Weights of a small mixture-of-experts language model, trained from scratch on English Wikipedia.
Experts: 4 picks a token, a shared expert of 128 neurons.
Below are experts of layer 4 (counted from 0) of a mixture-of-experts language model. Rows are named router (the router's row for the expert), gate (a neuron's input weights, with its number), up (a neuron's input weights, with its number), down (a neuron's output weights, with its number) and show model dimensions 192-255. Each number is 128 + 24 x the weight over its row's rms, rounded and kept within 0 to 255. Numbers have three digits each.
After each expert's rows: "gets" lists some tokens that make up at least twice as much of what it gets as of all text. This comes from a sample of Wikipedia text that the model never trained on. Tokens count by the router's weight.

# expert 23
router:164127149143142129135120133139112128136128133179115102151156101156127100134104173168119139106131153144124101123136164114169158086116133148132142094118116128121097118136123094164143115153138140
gate0:124150118109125173108137104139120129152157142157108103148138148124186130124187111171114115082167121105121119131127138137108124156150127124139108167147100137085118127137150156136211167095080080
up0:164117131132134100112191121157154156079134152146155118112110117084103135120089129105128079135097105114132110135150116137085136126107093154148158110180102162139158115104107096139065084100138140
down0:144113150079121101138083181139162093160137089122080162089136160134126110131141098137106155106120076137103083132157118131097122145115132122134118113151134134143090113091143113107115137105144137
gate1:109137146140132113125108094101116105116126121093106111150162129120176132131139072111156114148116147197132116142085133161149166152140136095123123121096144136119137149140108174086153143108103112
up1:171138127127162135136097127092114161108169102109130099119164114127110145111117162126135156140156143162112101058117103113121130136109157118129131129139055113144110082121130117094106083105104158
down1:176127071095119113171087115128110154115113133144131142094133113154152110159174096131134103108123148134160159109109094150123139137158138127124109189079115107116135174149122148126139155130120114
gets: " the", "\n", ".", " and", " that", " where"

# expert 24
router:135126150097116137102140146121160098115119138143096140132144179126164146151175155111106119110145160131160122102155146094142122166143128086137141090168118120118141150108104135109137150099115116
gate0:153120131121167164082137094135125142130133140164123094104123141130200159119124111097099124124162105122126112126143119104116095176149133158106134145176113135074129142134132135164181113096093132
up0:153138116127142148145164103141127175100131138143126105098123117087101112149089113165158097123092097105123097136132107114074185121087105126142160136105115115121152135099131101152124099118162115
down0:169090120067080126101143175164111117153110127128163158100138121120106077108147088130107140112130085137087137114136108108093127106144157110117114136149085089168119111109146133130131141111158100
gate1:104094121132121124110147139140101157102116136120104121124147128112103096125096136162123152134155133165171115109085133150122137140126158130122113139116131176097131120128106147145129131142112096
up1:194150097149140121149119145114144160153107114109147102144127109120138124145139160104147149104098117091127108117134115108129141091120147103119119114189093090146095136124142123101147123109121096
down1:133125123129133121146096125117089131133122145143146138133111105149156129114126155157096121119136109130154136129128124153132157158138121134163157195080167122118171196129146138141113138097089108
gets: " was", " is", " were", " are", "6", " a"

# expert 0
router:136163101105159099153116116149113137121142123156131079139122122117135136135139124109158137144109096149114122131101129144130173130125162118202145161145127076140140127104119140104112159138115105
gate0:160118134109144199128141165152110083158147143159110109101144152129146139133088120137117136124157075124102145131115143129110090162160134147101148134140085106080129107143123127127146104126091111
up0:189118096119146167142108104133112147082155166116125098146123142127124131169097078093144132163095088148138126144131110134098162085094107120162144117133107121116136145103135113154122113089161112
down0:129155133087125157149116147153115110124163145111071154107135120139114126107179115143109125134137090163111127155150142149120159150141116116093123123146101099139126137134137085098106131107100158
gate1:105103070148125104102166122144138150118125137147116122111132112093130106080100118128112163130156179107115105080072101141113138147102138130121081138097143154134125108159136124122151166164150078
up1:161129118173141149120096133117124163150147112084147103127110101136126148134152177107162165105150146139123121127146123130120144134115138131101128135150083093156121094150111120136127089110120146
down1:156088148110123106106126137121123171159122122120106135116147140162137152120108112171120144114157112099125107105129088135143139148163111081141137197105142148141149170159110128124129113122139115
gets: ".", " in", " at", "\n", " on", " to"

# expert 59
router:137119123089131168124119132114153143147119137080091123138128137120106130111131124065126131079112153125123147100169139146095131152132123152111097077172110142137108135176119136152106099101171187
gate0:157123162115122150125154128126112114123133113143064095123174130102169129108145149155121123091144121140136116131120139150120120179158102154146120136146129166094135141116088138138161128141121094
up0:159132113101129122141138119155159168104144160148140129145085096120114158126083126117151129137101120109097105139142128167110105109148119169143115111154072140108120124100130115137114110081151142
down0:147113142094107107141155152130131102113105133125143151090181173137131099128196099116141117107163112136074143109171126092110134125141109104140093123096130120137143119126142096112129149087157132
gate1:156088120122131112145143122108143153098115095115104145138166170152141131112102070113131158123149165139137142101059116130115180117136120133130099161104110150091118148176165131156110156097124124
up1:178127104113149136150105118089107160102145136079159152117159145132141185171151157104127156113139139143143149051154152104133143093129156086143151108143069144140099125113151162106116084116108088
down1:151163124141148100134095105150111132105141158167116120116135124141140144108106125166168144095118140143116141113163122121108125171144125135133169155098137121142149175139114151139131135147113096
gets: "1", "\n", "ist", "C", "ed", "tic"

# expert 57
router:172145141148167078127093108100141117114108120157120124134141102110182131117152124141119133151143115171122127134152116110094127131135101102112120166120134164125122126149106125104110176110126150
gate0:150142153126156163136167105120120111141099149146109079119158088090145120121118103140147130127114104125125125105096146163095127192149137172115126126171126118101082117138143102167175109107110086
up0:147114109115139150119126099169118177093151166177117110095107147131144123130116062118111117135124103179139165137132165122095168160124131128163166139135118155110184111122141132105126135111158137
down0:170104179103103125134137160140131125139103134094105129101160080121112116133160116158117136106129103119118115128145113119079137093140142133140119169165158124136115140135095100114111146104124153
gate1:132103141154147117114153125153157124055140110156099123137141173159174097131117086119109157145168164158112147151091091146115114130130155132120120117112130167136106129158119145156129157143097114
up1:172104136136175168137114110135137128106171106112149153119118163129131124141112127085129193110162138166099171135113103100127116101103177083084146116174090116141102108158172126098137091105089106
down1:111117108105144124131135122146143144142108158136134150139140147129142117088169079159132146084144132122112157131134108137088164105146111071108108153119143139164164147155135121123105146096127125
gets: " |", " (", "\n", ";", ",", "%"

# expert 40
router:091134146157108132165111134152134099116154167155125133059148152129153102120127091150129155101119129130108141118121165145158184112121121160150126136114141128123131119117112094137121131130079129
gate0:164124135117143149097145153141154110149149123146070083084106172102200130111123125116132098129149111093118098123128130152084100166126122148083139131186115150101112109129161124128163107122125132
up0:151077128140135142108134094131129163096130182173087092119127097108148115139112069105167123152141110134141133126133124143133169133116068129140150148128075150106182118131140115108116126112140126
down0:124124121079116114122139171129121128128142123169129131096146123133110110138182065124127127121117118117109119132127135097089119122142084094125121134169115124137110143130152100125146109130117146
gate1:107132093143115097118143094140130143110137138139111120119143133108151137125171080106093153129122166153161145099104105127120136130124137105149075139102153185097126104132132134096128130113120074
up1:164147099133179109149113143127146138160155097144148103085149102120128136112129161082151146119139120102107110114126087090131118144136169132091160114176072127144086118106128139116138098108154127
down1:138138133091142142125113112115125133113128123163110136129171139144151118086156115162123134144159147116129162113159120139134152171170106104123119158075138134141138171123133086117124115138117127
gets: ",", " of", " is", " was", "|", " were"

# expert 13
router:139123145112149064141103147110115100124127142042127139086090163098128185109094148119141149124117153130123110132153121097151134132137152099091132126146144130173115121109144157139127104160111118
gate0:144140153149122162111155125126136107167155104157084044129137128118170137104121118123119139100148131119108131144140131174088162149174090167118112127155118096115121155141126129168160096142134126
up0:160121109131119157114148078158136201098100136147137105147131114111145136140093112110149118141123112117130091113119140122143150108117095133160135132148113153105152119143140111138091111123145132
down0:137135174080136117091135163156139100139113102105106155099157186094114148155157105129162112138165105138113125128144083104089124146155113118110132113159097127148111153137128101103131117092105150
gate1:157099074162160104130107129095130134108161117105094109139178140135194138111126084109096165158133139148144070115119100117135148139145133107120094141077148149121139130160151122103160157155102099
up1:173146092146147132132111122075089101133140103129113091118144104139132151121133171097115160123151130115153133116132110137094122144154176136131134109154102100168143092136149165135142080132109169
down1:123111127097147134129090092141122132110114143137126148129141124148157140088130140162134137123137115113124152110146096110104121169176154120101147200099091103124134176154142121096145132111127150
gets: "\n", " |", "|", ":", " the", ")"

# expert 9
router:145106159104106162152117161163095147140163132128137165145187144110135129123116098086144103074142123153140217100124147161155138139107112150101139133130096117112164127111140137149099101153126140
gate0:146121163118142166077165132147116139160150115117059120107161155116175118104130130121137099125096097126137156082130160138096097144180114163130131118174090133073118129132108129156198125113091117
up0:136110108109138137064147119179138128090134174138149117092119104124104108149120083096104087156074085120176145136173135151077145137115082135134144118192089110123156123107126103154122126107153156
down0:128119103100105086092108174110157099119131099106109154102151188107162103141159141132107085096121123159122139099128108129114081110097105152110091106144128098124122149091153093144111130084129128
gate1:109111137165144158115134094121140137071160143126112109118171135133162119114170117124133110093140138163197083093071090138114152138121120133143112120109132188117146118151135157151140140107119101
up1:189131098129134104135107126140114155185117104123135122107091117122133150131101134091128204155117139157079142129164117102128110110125170113091132150168092106145078114122128128097145115136122145
down1:120141105093158106122125140154145150118136160134111148128144158131166105092129150134108133129144099115177126105154075137132129147149141127158131190127144115153180212164170096109111119105099125
gets: " ", ".", " O", " La", " E", " G"

# expert 21
router:137150146122149106089142142095172126108150154107139100115110122142111161133136139123150165161144137134107158147128100131122119128121099127174106147151113151152160146114119185149150173121122141
gate0:156122154136136141110153122133121102166145138151105090127175135087171152124135127135121117131171098101111140150121126120143113143127110146155124133151131103087119103120144154139174132111088094
up0:175097106109151142134118101140145190115125144152125096116126140107128112114113104094125105147092117116155129147178121148110167117120089117144130129141067113117154157096178111131119099110118136
down0:117135157062102131109117140138121131154162091133124171107127169130136134161178105145136112112125114148126084095153142124099145111134098118112145113170084097154135132126142092090123086117110164
gate1:113117111125179112132150130112171121114094109127090160108147156132163122116150137135149125119126142124119116115102125106130132129146116125113103129093139169110140151157132162092134132128141124
up1:160137100141120100146131113128135155127150144098145097118147127117105168142149150111121172130115141120130101100149110151132085126109182165115133126159065103123115093122147115133114095100112118
down1:112084142079150164092122124134138163130100127113120118121156114129144111112147120149109121114161120079139151134162127120144162168111168075100149151121123138110150139123128077142107142105147136
gets: "2", "3", "6", "5", " in", "7"

# expert 1
router:133085170154102091164143080135114153114130166136152152149124161125149130093085095103106112110125112135168131165117124121142142129112119095136110144126159145148162166163085136106146108143124151
gate0:138163145142122123139191107130167119124131139150097114099164190109169120104129121104138116118137114109151113115133130151145152153150143197141131142166138095083113110158123111086149102135108106
up0:150109134125100097161124123152128180053141179127130080080102101108119159141133138121116136158085126120128100113159165141152141119161084139130136128134079141100147118149130125131115067160146110
down0:136145109080128103122101139105144090105100101129114145085132133102129128111159102135138140130126122138110114121106147137119149132099132130131182109170085121158103087107160119129168141124136129
gate1:113119097142153112117139100151129138112157146114106125132128132130129103119132107140119148121122168164157114117075155126107158115145143155117114111067135126113123118144134146105168140114119080
up1:167130178115149131154133120071118117124176102130124137106143120125138149094152145110116135121182116121139117139147089101113143129104157145113106122139053143142105095136132137105106129135097120
down1:115106126070143130147127128136094125147128148121122121122141131146128117099128133087135152144120108110124182106163086129114133170164154077119130136124112113144133157162117122104107110134106144
gets: " ", " a", "2", " an", " re", " The"

# expert 31
router:115161130105115112150184120181107121121114189147094105078138134109180136123140098132118097125163107104158184160111080116132141154121118123135122122137148142170098100137111134182101181123103147
gate0:137127153086138191099121125152143124130157126168106118109150150090178147093167101126113091155139082135104127127123153140123110192154126139131121126191144134062120104141129141150159088094110127
up0:135116103114146126138149121164138167160123156157142078077082150125134122165103132087121068133099168164126123151122142159104132149141112108156139138155116127120164149138127092129132099073171126
down0:151126151084117130110101164138110119134133099100101132120133149133110099104170123144097143141084112162136141122136094127116127139148108172113119096106122130181103162115128060138110103120131106
gate1:094085088121102127110124131136138122073122121121118125141122152139153174085093121117133139132126130148167159118067112132144153111124127147146099127092117155098132127106166144100152157136118101
up1:163174117155169106149128100139112170168144114129130111100132117128130141144166135123112174119115179117109114103160134131140105136095193124116166126141073102147091119120159115131126099082123106
down1:142094118089135104153097135143081139135129147127130119124146126121144132143167126110126147148116135117131104143142092101153120134125119135149136150105148108121098144144149124145140161129116093
gets: "9", "2", "1", "0", "ian", "/"

# expert 11
router:168142144107143081113128118126114136122102146161112110147160092109161093121160096101146148135111100125124076153128097151124095100124090103133079117176120106113120132141148145119121128101093113
gate0:174102146138140146119166139108149158152134152113099089088151100125156115113142097130115089132133097094100143120090180145135117154153155161120120133181119139082106086134134132138151146140098105
up0:158092113132158132114121110152117173092132147129139098122083117119137155139098106144137097125093097131150129161112169164095125116119088136108137128122091158130168118099187122121110098094138130
down0:159138124090080137081142150163165104124139140136118132144133171112151125111145109164158132131117141169135116090145090144104146102127120132142113101161094086202103147163146103103112131113131110
gate1:107099132136117083090158108097135096134142105137082133135166128154167169124148100136098153133144120156185137129113109100134145152098149128133136159101133161112139098128147138111107177151108092
up1:133109108134183144145105107136128189125149103108163128118115131099102114124140173078155148100135155135079109110123153135135116112125144155109124139157054103150085173116123117139139109123141151
down1:093090138072099113106079153130112142142132144168126129165137140126154108086128102147125127112146100128112112117115121143145130140151136112151148123099143130177154176164139115103137148138122091
gets: "1", " in", "\n", "3", "0", "4"

# expert 12
router:110169178150132168126137092114160142118118117158061139148138138086112098143122113131129096138174160107121111130124139134125142120164114124126093102122089112151126132175106113130140146124129159
gate0:151142134144173137102155121106163121163104118126098078112160151098135140089161089162110134105146127125128111123105148136119141136167124158146085105161119146097110122129146134141174110121095127
up0:125118112144161125103133124123147165138135127134112061133127111095127153119127103127114118130121131129145084133107142143143151094131074146141116120134118153123151121107138107122121106121136136
down0:132108150079134162083127141109127123137116098116115140072163157112125103090214102142108151121126111135132130112157118139106154147154132138080146100160090126122133156151142092112111116136101163
gate1:091126126139119138107147116095155134077107115125096109145155108124151137144142095143127139123164121152135126124122143125153150153131151151149100126096094147111124111151119150130117208141108105
up1:182102121136129091116094154117108145152159127104149109118158119154134168105108162118157147108128148123117124110088104135081135134103140110138119118174152131139129128145140142103134057096125143
down1:145109131124136088116111126106145164123119132144147134153148109131170145085159125159085150151126097160145111116144131172117128139150132110140147130118151116134143183136129120143156135108083125
gets: " |", " was", ",", ")", " –", " ("